Weights of a small mixture-of-experts language model, trained from scratch on English Wikipedia: a shared expert of 192 neurons, a variant of Adam for the experts.
Below are experts of layer 5 (counted from 0) of a mixture-of-experts language model. Rows are named router (the router's row for the expert), gate (a neuron's input weights, with its number), up (a neuron's input weights, with its number) and show model dimensions 80-159. Each number is 128 + 32 x the weight over its row's rms, rounded and kept within 0 to 255.
Before each expert's rows: a language model's description of what the expert responds to. This comes from a sample of Wikipedia text that the model never trained on.

# expert 43
Description: Digits after decimal points. Digits after a decimal point or in version numbers, percentages, track numbers and ISBNs, e.g. 4.01, 96.2%, 11.1.
router [116 113 121  85  90  84 176 176 170 163 152  66 131 175 138 121 142 113  85 110 201 210 124 154 119 114 122 147 149 105 147  86 137 157 151 157  71 144  91 109 154  97 124 114 138  94 136 146 135  94 150  91  70 135 170 143 181 177 143  85 184  93 128 153  91 127 113 126 118 109  85 179 120 127 150 173 172  88 128 142]
gate0 [157 152 152 144 174 116 113 126 134  90 168  90 125 110 113  76 163 175 174 173 174 158 119 185 175 182 119 152 147 118 135 119 165 127 115 138 103  92 154  70 130 104 136 119  98 109 119 118 189 110 137 143  87 109 144  75 176 101 124  73 185 176 176 158 158 165  82  89 114 128 161 128 164 173 130 150 148 130 115 153]
up0 [ 92 161 143 147 132 131 112  87 109 138 207  98 167 123 111 183 137 116 196  85 197 114 118 180 167 107  81 196 113 142 111  85 121 126 118 152 168 147  76 113 106 155  78 148 137 190 134 140 146 141 161 174  76 134 186 134 141 109 105 135 140 116 161 185 129 104 103 158 153 155 109 152 116 123 104 184 106 139 106 146]

# expert 15
Description: Modifiers after "the". Adjectives and name-starting words right after "the" or "a", such as United, New, entire, all(ied), east, classic.
router [ 59 131 132 109 127 134 170 153 147 139 143  90  75 161 139 106 134 137  98 145 142 144 119 129 128 114 136 149 144  50 174  87 101 156 160 150 143 170  84 127 154 113 143 105 127 143 116 162 123 135 145  78  88 171 167 184 179 161 206 122 132  90 127 198  78  48 137 110 111  95 127 148 125 129 113 126 188 107 142 114]
gate0 [125  98 145  84 143 147 120 131 133 121 127  63 115 136 131 113 176  84 153 158 163  99 169  96 134 154 206  77 188  95 188  86 146 152 142 103 134 100 149 138 133  74  83 126 106 149 115 227 145 111  75 114  97 151 160 169 134 109 137 192 117 141 161  99 107 122  79 144 193 143 175 117 131 127 133 144 102 153  91 137]
up0 [124 134  87 168  47  91 140 159 123 171  99 125 177 182 100 195 137  94 152 134  94  96  72 122 116 130 131 158 199 107 123 187 121 101 110 108 141 163 103 156 140 132 104 143 100  74  92 103 146 140 127 112 134 153 118 108 117 190 118 120 146 137 142 129 152  94 174 155 125 125  93 119 173 122 157 136 224 123 130 131]

# expert 52
Description: Opening brackets. Opening parentheses after names in lists before dates or actors, plus brackets and braces in math markup: Karel Bossart (1904, _{.
router [ 81  99 132 108 112  53 140 174 161 171 141  85 124 195 141 173 141  73  80 106 143 171 116 196 154 146 117 124 132 102 136  79  85 105 180 187  60 202 132 120 178 122 138 123 148 121 183 139 163 160 175 111  85 176 147 161 167 177 197 111 172  89 135 205 102 104  93 122 130 115  99 171 137 121 148 172 128  88  96  94]
gate0 [ 89 105 176  79 154 101 109 147 182 121  79 139  75 167 145  86 159 118 115  95 137 149 134 119 176 113 112  93  98  99 139 137 155  76 108 114 198 128 160 172  96 146  71 124 169  78 133  64 133 147 114 112 201 145 161  97  98 124 118 122 166  98  91 112 127 169 147 113 161 204  92 131 148 118 100 106 113  49 143 181]
up0 [116 171 198  91 126  57  93 135 152 175  65  93  86 129 154 127 114  97 105 117 122 172  71 132 193 156 112 138  66 168 105 163 128 101 113 147 181 140 126 164 130 136 162 126 125 108 153 139 149 108 103  94 154 172 163 102 201 144 124 208 101 122 125 180 126 161 111 140 166 146 105 102 168 159 141 101  83  68  75 136]

# expert 16
Description: Causative verbs, prepositions. Verbs such as helped, led, named, appointed and joined, plus prepositions after them, in plot summaries and biographies: helps Luke, led him.
router [ 92 103 145  69 127  93 154 145 127 158  94  76 104 178 157 122 101  88  96 113 170 166 120 128 131 108 133  96 131  99 176  50  81 142 133 128  82 147  87 121 138  92 124  74 132 159 177 121 162  96 128  61  76 166 132 157 140 147 159 134 174 123 107 152 143 108  98 123  88  90 100 142 111 192 138 179 126  82 115  66]
gate0 [131  90 117 120 128 135  97 128 117 123 108 125  83 136  59 104  71 104 132 137 134 149 151  79 169 131 143 106 133  87 104  62 152 157 113 118  47 105  89  85 145 155  89 113 166 125 150 168 126  89 138 113 153 132 100 105 115 124  74 114 114 121 132 158 176 151  95 160 131 111 125 111 150 121 146 121 123  83 154  89]
up0 [195 113  87 142 142 119 145 119 105 144 144  99 153 158 159 195 158 103 137  78 110 124 147 107  51 146 116 117 119 171 141 128 127 128 130 142 113 110 119 130 103 145 119 101 125 176  58  85 101 121 122 163 155 214 122 117 168 133 182 109 143 145 150 102 107  63  93 105 188  98 145 105 164 156  68 191 107 118  92 173]

# expert 20
Description: Foreign name middle pieces. Middle and ending pieces of non-English personal and place names in sports and election tables, e.g. Kal-ining-rad, Pavlá-se-k, Sat-ish.
router [138 147 128  82 112 110 164 126 151 139 140  86 118 143 219 130  82 130  72  97 130 171 156 130 103 111 136 123 145 135 162  91 121 119 160 149  87 157  45  98 167  86 179  53 130  84 122 126 135 104 162  82  94 167 145 168 124 168 216 136 178  60 129 151 102 131  90 106  97  75 123 142 104 129 137 154 189  92 121 133]
gate0 [147 141 103 104 116 155  89 104 115  72 158 136 144  95 174 142  96 109  92  79 128 117 121 108  97 102  68 151 143 188 133  99 136 128 117  99 131 150  96 134 172 117 189 121 144  54 138  92  85 115  99 124 156 123  98  89 143 144  86 149 119 123  78 144 157 128 119  85 118 187 187 188 134 176 144 152 138 138 111 123]
up0 [122 146 121 156 116 108  95 185 188 151  98  79 120  84 116 133 186 102 126 153 107 156 109 187 124 111 137  87 154 122 112 114  90 149 128 155 151 164 166  83  89 125 113 181 177 154 109 145 140  99 140 121  87 120 111 194 118 116  80  76 155 205 113  52 151 137 126 120 109 122 191 122  46 156 164  80 106 121 103 141]

# expert 58
Description: Field and institution names. Final words of academic, sport and organisation names: School of Architecture, Institute of Dermatology, Arts & Sciences, Preakness Stakes.
router [128  85 110  75 117  93 166 170 142 158 105  91  94 167 147 113  72  88 128 114 158 163 141 150 124 135 184  90 163 117 157  90  92 158 171 141 140 167 131  91 151  81 161  55 150 103 128 154 145 105 183  81 134 190 127 159 177 210 160 142 201  84 126 145  91  85 113  74 119  73 126 194 109 147 147 146 141 140 111 138]
gate0 [166 116 119 119  67  96 115 127 137 152 154  57 166 121 137 155 133 114 110 118 113 133  79 167  86 188 119  76 103  99  93 134  39 123 165 119 126 114 101 174 212 108  98 150  96 116 121 130 112 106 127 137 117 133 164 114 144 185 119 111 141 130 188 131 132 139  37 156 173 148 126 101 114 107 106 130 181 153 121 119]
up0 [108 156 145 167 113 116 157 119  84  58 123 179 138 131 146 131 147 186  97 105  86 159 151 103 160 165 157 152 102 100 108  66 112  53  56 183 111 142 120 121  95 174  88  80 139 140 104 134  94  67 111 108 128 159 101 123 135  79 138 175  92 119 137 154 112 108 168 128 143 142 151 103 147 129 102 153 103 172 112 178]

# expert 55
Description: List conjunctions and commas. Commas, "and", "or", semicolons joining items in lists of names or things, e.g. "Shaan, Sagarika, Zubeen", "UFC, Pancrase, and".
router [100 114 163 100  83 119 204 144 163 120 116 140 107 145 130 145  95 157  95  98 156 175 110 182 129 104 195 120 158  97 155  89  81 117 169 177  98 120 118 129 160 114 133 106 132 125 180 135 142 108 136 134  95 177 143 144 174 128 166  93 131  96  89 126 109 109 138 141 121 130 123 139 102 149 133 155 130 111  98  97]
gate0 [ 95 163  72  88  85 168 199  65 183 124 129  90  69 127 146 147 123 115 132 123 125 124 164 175 100  81 129 119 120 138 102 146 158 146 129 124  92 154 150 138 134 171 124 141 145  92 143 139 121 132 151 209 137 161 129  63  82 147 127 136 153  55  53 130 146 129 135 146 162 121 122 131  83 133  88 112  66 133 147 166]
up0 [ 84 143 190 127 172 141 175 174  69 169 152 176 126 128 130 114 123 151 188 167  91 103 147 100 115 177 137 101 145 101 145 129 202 146 128 127 126 113 119 188 164 158 134 103  91 124 107 106 120 151  90 106 104 146 132  93 139 163 191  96 149 152 141 172 160 156  92 112  81 144 110 148 121 116  75 111 102 118 130 155]

# expert 8
Description: Infobox field punctuation. Colons, opening parentheses and pipes in infoboxes and tables, especially "(age" after birth dates, coordinate marks °N, ′, and ISBN.
router [110  80 140 100 122 116 126 174 133 153 102 107 119 190 144  90  93 108  83  88 130 149  94 101 151 142 123  91 132 117 178  51  33 101 171 137  94 178  78 157 168 111 133  74 138 147 173 153 134 132 173 145  91 180 134 125 173 159 165 137 148  95  90 154 132  99  88 112 118 139 117 168 111 147 144 185 137  85 136 135]
gate0 [ 77 108 129  86 148  95 157  73 115 110 112 116 130 147 191 113 108 158 139 170 112 140 158 122 155 127 116 168  48 137 111 139  98 118 165 113  30  94 117 125 111 112 111 142  95 145 108 107 192 154 129 116 208 150 162 141 151 176 123 195 123 114 155 123 134 121 139 176  90 131 141 179 136 136 170 166 129 121  94 136]
up0 [195 122 142 130 118 107 100 162 118 149  92 117 144  95 153 147 168 126 157 113 179 100 228  82 115 152 160 141 139  85 102 125 115 148  70 152 163 137 123 146  96 135 114 148 120 125 107  34 124  91 120 117 158 183 155 138 106 112 166  84 140 146 105 128 125 110 122 104 110 122 139  84  84 125 122 171 121 121  73 166]

# expert 33
Description: Place-name endings. Final pieces of town and place names, such as -ville, -burg, -dale, -ford, as in Collier County, Winster, Mount Lemmon.
router [122 105 155  87 117  97 150 139 142 140 110  40 112 127 176 117 102 121  92 107 159 154 140 122 164  76 178  97 157  97 172 106 137 164 161 186 120 163  74  92 154 100 156  95 161  90 160 136 112  69 180  68 110 173 132 137 173 196 198 138 226  79  92 184 111 107  91  89 121  87 114 180 145 166 127 177 150  81 113  88]
gate0 [ 62  88 114 115 115 180 158 104 115 149 153 168 127 107 117  77 102  62  91 155 181 122 118 147 166 169  54 145  96 147 172 104 134 147  64  98 143 105 159 166 120 143 132 113 128 110 155 109 181  98 122  96 152 136 128 123 129 140  88 140  60 146 134 120 177  85  94 142 124 145 139 109 103 183  95 170  97  83 100  76]
up0 [ 99 112 127 165 138 143 103 139 118  95 218 174 175  92  91 134 161  76 118 212 154  47 131 183  96  77 152 140 182 158 152 141 125 145 122 142 124 137 151 133 131 125 119 142 164  66 163 129 140 117 142 141 143 132 128 149 125 129 119 193 144 119 111  73 188 106 116 152 138 157 119  96 150 125 125 157  95 127 133 118]

# expert 44
Description: Determiner-like modifiers. The word "of" plus quantifiers and modifiers before noun phrases, such as both, such, then, later, previous, and capital letters starting acronyms.
router [ 52 172 119 114 120 122 153 134 144 155 143  91 129 167 133 126 107 117  82 123 154 158  89 181 126 123 128  87 153 134 166  76 161 107 138 151 133 163  75 121 175 119 149  79 137 101 127 116 161 124 120  80  63 159 130 219 152 170 161  74 145  90 122 214  99 150 106 113  82 109  91 127 119 131 149 181 171 122 131 120]
gate0 [ 62  88 121 118 127 167 185 107 107 115 136 132 116  95 119  97  72  90  92  70 108 144 124 108 113  88 154  77 194 159 133 161  88  96 142 140 142  64  36 117 121  78  79  83  76 138 166 144 105  88 171  99 141 141 137 162 156  88  99 108 117 108 129 105 127 142 137 157 123 105 209 140 128  96 199 126 116 127 113 193]
up0 [173 106 205 146 139 136 137 108  98 169 111 135 116 140 120 193 131 123 125 145 194 108 128 160 115  91 119  98 114 200 161 189  99 143 178 121 118 131 170  74  51 136 166 120 167 133 115 123 153 132 151 136 197 157 145 149 151 122  93 173 165 147  90 132  73 136  96 139 150 168 167 128 112  93 196 114  85 133 160 128]

# expert 3
Description: Section headings, list markers. Wiki formatting tokens at line starts, such as == in See also headings, list dashes before "Country:", table pipes, and sometimes "in".
router [159 119 156 105 120  91 127 143 173 145  83  98 135 145 183 142  83  82 100 117 114 186 130 163 129 138 127  99 144  40 151  98  91 116 145 146 114 170  87 129 181 105 161  88 132 113 186 167 151 135 181  96  68 205 130 140 189 153 177  82 146  79 107 181 135 136 123  67  86 140 158 139 114 108 150 155 123  98 156  96]
gate0 [144  55 152  77 153  94 146 126 201 149  86 105 146 141  96 162 127  90  61  83 126 144 114  94 161 148 137  89 126 139 135 155 128 196 148 111 134 109 173 113 104 136 169  70 126  68 168 145 129  96  95 153 132 175 121  96 128 127  98 133 129 146 125 137 133  82 107 140  99 149 124 174 109  98 152 119 124 150 127  89]
up0 [117 155  94 149 165 110 120 150 107  95 121 139  97 140 175 109 112 150 168 141  96 119 114 132 108 127 120 121 161 145 103 139 144 194 115 193 192  96 177 146 132 165 112 136 159 137 139 102 116  89 136 115 115 148 172 181 170  85 146 150 169 144 105 125 105 146  99 106 155 128 150  80 150 135  79 168 132  88  72 175]

# expert 56
Description: Word-interior fragments. Middle or second pieces of ordinary English words, often after a capital letter, e.g. B-ust, Mon-ument, C-over-ing, wreck.
router [108  89 112  87 125 108 162 169 175 194 121  85  92 184 151 144  62 135 114 142 165 172  92 138 155  96 122 160 203 106 149  88  80 156 165 140 137 161  79 125 163 121 139  96 128  77 168 140 108 120 175  73  86 156 166 143 167 157 141  87 155  98 103 185 107 103 102 140  86 119 124 154 144 145 136 146 156 101  94 105]
gate0 [123 133 103  83 157 110 162  88 149  96 146  95 102 192 103 163 166 111 110 151 147 174 105  86  92 109 148 190 156 179 138 101 121 160 137 171 126 102 148  87 187 148 194 144  71 124 152 108 110 144 106 165 128 150  89 146 166 139  70  81 114 133 194  74 160 114  62 134 174 151 114 109 148 117 139 180 103 135  92 113]
up0 [ 97  35 156 174 113 115 114 172 126 124 105 168 122 113 119 174 149  84  98 117  92 150  90 132 138 144 186 178 123 102 107 149 107 115  86  75 101 124 138 145  99 147 169 143 216 109 111 159 155 123 114 135 134 185 133 104 164 148  92 146  95 134 111  86  65  86 107 106 113 102 212 133  94 103 143 111 168 112 140 106]

# expert 42
Description: Headers and section words. Column separators after the first table header cell (Rank |), section heading words like Career, History, See, and words like Votes, Notes.
router [110 138 124  88 113 119 135 171 150 141  96  48 127 137 193 148 112 118 114  98 155 150 127 179 129 116 158  96 196 128 154 102 149 138 147 170 116 118  98 121 131  98 162  67 147 100 186 142 127  97 171  92  99 241 171 167 163 177 164 122 157 102 129 155 114  61  81  74 115 122 135 161 154 141 122 161 171 133 152 155]
gate0 [131 175  73  86 157  65 138 101 177 103  96  97  74 112 145 130  69 106 109 127 221 134 116 159 147 145 211  87 141  95 167  86  83  70 132 126 157 130 159 108 141  83 140  85 160 154  72 187 136 186  82  86 122 142 132 117 135 153 121 147 143 100 169 136  63 134  65 115 144 143 131  58 131 102 151  91 132  96  98 144]
up0 [120 185 185 124  89  76 149 117 122 108 123 117  97 153  45 131 146 134 162 119 133 163  96 104 163  93 135 133 157  97 114 104 171  70  90 129 174 167 136 142 171  49  98  95 112 189 155 170 151 179 101  84  89  65 110 141 174 153 144 101 111  99  77 106 118 182 157 136 129 102 134  70 143 161 164  91 133 105 116 122]

# expert 21
Description: Adjective suffixes, award categories. Adjective-forming word endings such as -ical, -ative, -ological, plus whole adjectives like political or social, and "Best" in award tables.
router [ 86 121 149  82 127  86 179 151 129 130 102  70  95 158 165 133 123  97 138 124 165 158 123 163 109 113 145  76 180  85 155  85 144 164 178 140 162 151 116 106 132  84 186  81 143  90 157 115 113 100 154  79 127 175 155 150 178 166 181 118 171 109 138 213 105 113 132  84 118 112 114 164 123 161 121 162 136  89 137 104]
gate0 [134 165 148  73 119 151 126 111 120  97 128 163 169 107 145 190 131 182  88 129 152 108 199 128 153  99 135 181 132 197 155 168 140 122 156  73 124 171  24 164 104  71 170 144 140 124 118 183  92  91 124 117 147 139 129 113 127 214 130 127 134 118 143  97 113 148  33 124 133  84  99 108 150 150 128 124 134 118 111 110]
up0 [139 112 101 145  89 180  99 114 111 127  77 145 156 105 141 162  97 139  85  98 121 133 120 135  95 139 100 178 158 147 159 112  96 185 124 115  66 150  95 149 128 174 165 128  70  89  97  95 135  85 124 179 134 136 185  79 205 227 102 120 102 122 136  93 178 105 151  93 110  92 156 108 135 128 140 133  78 102  81 145]

# expert 7
Description: Last digit of numbers. Final digits of years and numbers, especially years opening article sentences, plus digits in tables and codes, e.g. 2017, 1996, 1,208.
router [ 70 127  99  88 107  78 186 158 167 191 105  87 123 163 151 123 129 110  87 151 204 163 133 191  86 139 133 125 164 139 170  60 118 121 155 166 141 192  99  98 167  99 154  84 160  80 150 139 157  95 158  92  94 171 138 117 201 180 149 109 165 100 115 182 109 113 126 115 101 107  71 168 162 151 120 214 177 112 106 105]
gate0 [175  85 119 158 130 148  94 165 171 156 132 172  54 197 185 160 146 145  91 131  88  71 191 180  64 106  74 139 104  98 120 147 149 143 149 108 160 112 150 197 131 190  91  74 141 157 158 179 111 130  93 129  89  97  93 116 159 108 119 122 152 183 118 115 141 184 171 130 110 148 142 152  95 118 122 175 137 165 123  74]
up0 [152  48  50 152 147 133 141  92 141 114 116 131 154 125  59 147 183 137 121  89 208 181  90 155 124 116  96 127 133 147 137 127 134 154 120 100 140 120 204 133  87  70 100 110 119  30 119 174  94 141 123 108 176  96  84 118 174 187 125  72 167  89 104 137 152 153 128 118  89 117 149  97 125 118 141 161 100  61 127 123]

# expert 11
Description: According, foreign bytes. The word "according"/"due" before "to", plus byte pieces of Thai, Japanese and other non-Latin scripts and accented letters inside names.
router [ 82 104 121  58 104  91 156 150 169 166 125  83 101 139 175 157 103 105 124 104 148 182 143 165 132  88 166 141 157 108 158  60 114 127 167 187 106 187  57 117 159 112 130 108 147  88 170 165 151 123 194 101  62 173 146 155 115 151 191 102 167  90 106 156 104 100 103 128  96 122  93 134  78 118 137 149 168  69 122 125]
gate0 [117 173 176  78 127 115 120 114 209 138  86  93 117 185 129 131  50  92 140 139 147 119 106 138 104 164 101 158 174 160 118 164 125 103 116 157 128 153  74 127 161 148 154 130  91  86  75  84 130 139 113  71 165 171 133  94 151 172 111 164  96 103 138 161  78 144  40  83 114 171 112 161 125  87 133 174 144 105  64 126]
up0 [102 117 118  93 121 120 128 159  94  88 114 129 160  98 146  76 152 133 102  80 141 120 154 103 172 110 125  83 172 135 129 106 162 115 118  92 109 146 159  60 171 103 164 127  84 192 132 117 175 107 140 215 148  99 145 116 115 126 172 144  78 119  71  85 115 118 200 137 142 137 121 178 137  90 108 140 147 180  91 131]

# expert 60
Description: Scores and table digits. Digits in sports scores and stats tables after a dash or pipe (W 74–62, 6–7), plus Thai and Chinese byte pieces.
router [ 89 141 133  65 132  96 163 153 152 132 102  73 123 150 159 135 119 116 130 127 142 194 149 188 119 154 140 130 138  98 197  41 118 108 171 140 125 150  62 129 172  86 100  97 140  83 115 142 117  66 150  86 110 177 145 149 156 167 129  89 163  96 121 171 116 126 119 112  90 113  98 187 114 122 126 170 186 128  86 110]
gate0 [145 157  63 151 119 137 154 140 103 133  99 133 112  86 127 102 111 133 102 160 167 101  90 102  90 141 158 143 138 142  88 130  81 182 100  76  86 154  40 122 100 144 189 171  92 118 131 140  94 131  84 123 147 149 128 124 101 122 127  64 190 157 131 100 116 155 146 148 142 143 132 174 176 125  86 127 161 197  74 208]
up0 [160  60 150  97  73 109  90  48 151 172 104 117 100 126 115 107 121 175 111 133 107  60 224  80 142 114 137 122 115 112 153  89 136 161 191 186 105 121 162 114 141 121 170 113 126 165 115 175  76 154  75 104 147 142 101 122 123 148 139 114 141  85 111 137 134 148  88 127  97 103  92 135  66 187 163 100 106 109 150 131]

# expert 26
Description: Single capital initials. Lone capital letters as name initials, regnal numerals or abbreviation parts, such as H. C. Price, Charles I, U.S.
router [ 80 133 148 128 140  81 180 185 135 145 126  86 121 178 159 118 129 112 126 152 141 145 111 160 148 108 136  86 123 134 152 119 117 140 172 119  67 163 100 129 198 123 140  91 169 132 155 116 159 132 126  98  77 145 122 167 167 199 148 136 153  74  99 210 119 127 128 104 149 112 107 199 124 103 148 146 196 110 140 116]
gate0 [150 134  57 149  91 104 178 131 133 106 107 182 131 108 108 135 149 129 170 118 160 173  96 121 112 146 111 149 121 162 145  92  84 166 148 137 147 187  93 148 118 144  73 134 104  99 102 132 115 190 118 121 106 153 126 193 212 139  98 119 104  90  84  86 158 113  87 113 130 127 116 102 124 127 101 110 171 129 130 159]
up0 [189 114  88 151 185 126  91 163 150 133 105 130 141 120  97 158 149 122 133 157  65 138 156 120 152 138  52  84  57 151 143 134 117 119  83 119 139 189  62  82 141  81 104 193 106 192 128 125 209 160 102 138 150 132  81  97 142 171 124 172 135 135  99  98 111 104 182 156 140 122 144  95 108 119  66 104 167  83 102 145]

# expert 54
Description: Line and clause starts. List-item dashes at line starts, especially under See also, and sentence-opening conjunctions like After, While, Although, During.
router [104 108 126  86 124  87 159 162 129 156  84 123 107 157 160 168 100 125 109 106 148 166 135 148 129 123 136 140 152  94 202  72 115 122 140 201 132 197  89 110 151 144 148  69 139 100 114 125 122  77 188  71  86 158 160 152 162 146 127 137 184  79 121 136 125  97 143  99  68  85  89 129 145 139 148 183 129  99 130 115]
gate0 [175 106  94 101 136  66 159 188 114  88 110 128 113 134  93 160 122 105 151 106 117  94 122 147 101  86 153 182 130 144 166 138 178  99 150 128 114 199  72 143 119  96 122  92 166  96 140 103  72 101 146 120 132 104  85 168 132  95 113 150 160 139 106 202 127 145 183  91  95 170 122 111 114 160 107 131 140  90 157  61]
up0 [ 97  67 142 168 129 175 138  88 184 156 124 124  93 135 142 166 162 170 110 152 114 151 165 192 111 182 132 109  74  91 143 138  81 142 128 111 109 121 174 182 130 135 143 120 174 155 130 199 168 148 100  77 132 130 206 102  61  93 149  82  85 121 120 106 113 127 136 205 131  81 137 147  88  74 181 119  76 142 125 125]

# expert 59
Description: Pipes after numbers. Pipe cell separators following a number or value inside statistics tables, such as hockey and football player stats; also semicolons.
router [113 114 130  89  80  92 181 183 138 121 126 113 104 108 233 105  82 132 100 145 177 175 115 132 128  74 128  99 136 117 180  81  82 166 152 173  95 175 125 111 174 116 114 111 164 113 138 117 161 151 152 115 118 145 163 152 139 170 147  81 153  93  92 153 100 117  89 113  87  90 114 140 112 130 133 154 170  96 134  97]
gate0 [155 145 119 132 170 130  88 169 133 130 151  67 155 115 156  74 114 150 125 117 131 185 126 125 106 186 158  37 147 136 153 117  82 168 139 171 117 110 143 105 217  78 124 107 142 157 102  84 110  94 119 108  69 104 121 133 113 120 125 146 151 177 109 114  93 105  47  60  87 134 144  87 123 114  96 116 119 122 122  84]
up0 [156 126 173 102 112  91 198  82 111 150 152 171  74 151 143 143 153  66 170  91 156 118 116 181 155  74 129 224  96 133  94 149 112 142 142 112 103 153 133 142 128 154 131 128  98 100 127 166 147 176 120  91 139 167 191 109 103 131 129  79 125  88 129 118  95 175 140 102 176 112  80 135 130 176 145 102 125 157 165 175]

# expert 10
Description: Numbers in totals, headers. Digits of vote totals, career totals, coordinates and match stats, often the leading digit, plus table headers like Pts, Pld, Votes, Headquarters.
router [118 129 179  88  65 109 170 161 141 144 123  85 111 155 145 109  65 131 123 145 173 184 112 139 131 119 109 145 146  97 169  89 119 114 162 181 131 162  69 104 137 108 123 139 181 104 144 129 137 115 149 108 102 157 143 161 159 155 141  90 169 109  87 163  56  79  97 109  93 114 130 186 121 109 164 167 176 138 134 105]
gate0 [202 123 121 167 149 120 171 191 187 192 127 119 169 191 147 139 121 132 129  92  95 106 122 147 121 109 176 170  98 140 127 149  93 191 113  95 135 121 136  66 146 150 146 138 196  69 173 109 138 148 157 123 151 125 120  62 150 152 179 113 144 124 141 122 184 179 135 119 126 111 116  88  45 102 145 103 105 106 167 111]
up0 [147 195 143 118 122 110 104 113 127 136  98 163 139 160  98 152 166 140 154  88  13  92 149 148 189 148 103  91  36 154  83 170 145  92  81 141 154  83 106 133 112 144  93 139 147 140 127  93 104 131 116 147 154 116  98 155 122 147 128 120 118 115 159 145 102 110 178  93 126 105  92 133 118 142 131 116  95 201 131 143]

# expert 50
Description: Table cell separators. Pipe and semicolon separators between numeric cells in sports statistics and election tables, plus minus/plus signs and dashes.
router [109 105 157 119 108  83 141 179 138 110 122  89  95 136 187 117 102 139 131 136 136 163  95 155 140 116 153 105 138 142 187  75 126 109 203 169 115 184  81 114 171  83 157  57 182 113 155 142 164  92 140  75  82 174 139 146 131 134 130 148 177 117 133 143 149  91 110 116 105 118  73 143 143 110 123 190 210 116 123  80]
gate0 [146  86 127  79  96 135 152  75  52 103 135 129 136 111 105 174 103 137 137 132 157  65 120 124  93 128 132 131 109 119 139 150 123 128 147 196 198 143 148 130 119 110 101 115 144 141 124 141 167 137  55 140 140 155 169 110 158 120  65 155 144 142 180 164 180  54  83 132 201 128 168 115 179 111 114  55 153 113 153  79]
up0 [127  88 185 146 170 151 145 141 148 133 184 127 161  85  94  88 101 115  96 126  77 107 136  84 129 130 110 143 131 159 148 101 106 110 117  98 108  88 177 124 117 156  92 145  90 148 170 132 136 124  90 116 156  47 140 125 103 120 101 160  86 150 110 186 163  96  86 129 151  96 127 127 116  47 163 144 149  89 120 156]

# expert 27
Description: Word-initial fragments. Opening pieces of words split by the tokenizer, such as re, sp, dis, pl, as in "Pl|ot" headings, "Ref." columns, "opp|osing".
router [121 111 152 128  91  49 180 149 156 182  64 103 125 122 139 166 100 136 134  92 123 156 144 194 146 117 115 150 126 101 204 108  92 157 152 144 119 178  76 157 121  86 110 123 156  92 142 117 167 109 161  93  91 154 134 148 198 158 168 138 163  95 105 180 106  73 123  93  96 101  70 164 107 195 140 141 192 127 159 172]
gate0 [108 110 137 130 144 106 136 134 124 142 163 142  68 148 127 151 164 102 144 108 143 112 131 145 168 106 180 188 156  75 144 148 156 106 114  73 133 113 151 129 128  98 131 144 102 141 135 170 117 192  90 165  88 132 175 155 174 134 107 112 140 156  69 131  93  29 131 127 112 155 168 101 138 163 138 129  98 175 219 156]
up0 [103 107 122 162 138  58  71 112 156 183 153  52  83 104 102 114  84 103 134 192 170 140 142  97 174 151 154  93 168 151 116 125 114 116 158 130  85 119 136  75  92 146 160  95 127 122 155 122 113  99 109 153 148 127 112 131 128 130 132 137 132 151  68  79 148 179 162 129 125 103 134 140  81 116 127 131 192 151  91 111]

# expert 51
Description: Foreign name particles. Particles in non-English names, such as al- in Arabic names, de and El, San in Romance names, and Thai or Japanese byte pieces.
router [100 143 113 114 113  76 204 172 136 148  66 123  98 130 163 137 155 125 106 112 170 163 171 171 117 129 120 142 142  81 150 106 134 116 157 132  92 174  99 129 187  97 113  84 180  99 134 160 172 134 170 102 103 152 117 159 148 139 169 130 143  73 102 152 160 145 116 122 114 125 115 164 114 143 131 179 140  95 136 118]
gate0 [135 149 108 111 117 168 172 153 120 138 110  43 141 122 115 120 140 148 128 153 139 143  78 123 127 125 132 115 138 153 157 168 122 113  90 120 136 146 125 112 114 124 101 117 129 132 128 115  89 131 129 102 140 167 144 144 135 127 123 171 175 110 119 138  43 112 123 104  93 160 103 154 150 163  88 153 106  95 121 156]
up0 [ 88 144 173 125 178 140 134 116  95 138 118 125 119  67 112 190 151 182 158 117 130 143  91 120 125  75  56 147 106 151 153 106 116 107 107 117 106 169 114 123  92 102 161 131  93 130 144 175 172 156 142  86 121 132  93 121 124 104 180  81 163  93 113 136 125 148 135  99 156 147 123 212 148 130 152  83  96 136 111 180]

# expert 18
Description: Infinitive to, row ends. The word to after verbs or adjectives (chose to, play to finish, specific to) and line breaks ending table rows or list lines.
router [129 162 155  94 111 130 166 177 152 130 109 106 147 144 177 146 138 109 120 115 118 191 107 167 107 143 157 132 187 102 219  98 115 110 150 180  94 162  99 148 159  97 179  91 122 104 162 153 161 100 179  99  55 183 135 151 151 174 183  91 140  79 122 159 138 101 134 126 116  62 102 136 109 181 167 177 132 128 151 112]
gate0 [ 98 114 137  87 142 105 126 135  85 102 120 130  77 122 101 149 147 148 151 146 104 159  99  71 120 139 116 199 175 106 172 139 136 127 173 128 116 134 186  78 109 149 144  98 145 165  68  89 125 134  92 163 144 127 145 147 150 140 123 190 116 147 125 136 145 129 125 175 129 154  90 142 150  97  57 130 157 108  86  97]
up0 [124 162 163  48  95 183 130 129 141  97 144 128 147  81 157 164 184 128 111  78  56  92 101  84 111 129 131 168 143 185 164 186 148 113 118 143 122 149 160 117 162 113 157 128 124 190 151 141 168  96 128 121 172 117 113  68  66 140 108 140  76 165 121  99 175 120 160 164 132 111 135 161 175 104  94 110 147 161 137 142]

# expert 46
Description: Word-initial fragments. Opening pieces of split words, often a single letter or cluster: c in candidacy, v in Munn v. Illinois, celeb, imp, tra.
router [ 96  83 146 107 124  77 148 141 124 157  85  88 108 135 162 135 119 115 111 116 159 151 140 164 171 132 133 156 158  99 204 109 103 144 226 118 137 157 127 134 127 130 113  84 168 101 137 145 128 114 118 104 110 131 141 135 166 146 124 131 172 103 101 182 111  95  90  92  43  85  92 170  91 166 133 138 175  69 122 106]
gate0 [159  23  93 157 139  83 147  83 166 116 156  92 104 181 144 100 116 103 162 119  99 126  79 125 100 197 157  88 139 123 171 115 115 104 125 141 171 114  90 112 128 181 131 133 136 145  56 148 104 117 131 192 121 106  99 143  97 184 111 186 141 124 158 157 164 140 197  91 153 145  93 117 166 106 161 111 168 125 161 120]
up0 [145 144 110 132 156 123  99 120 140 190 154 145 163 108 110 140 193 145 147 132 142 124 113 108 133 118 146  73 186 108 141 152 135 156 149 193  94 142 162  86 148  74 127 124 177  68 112 122 117 224 118 127 135 144 126 128 116 144 115 116 115 129 143 135 136 206 143 191 150 105  47 109  91 151 119  95 143 126 151 157]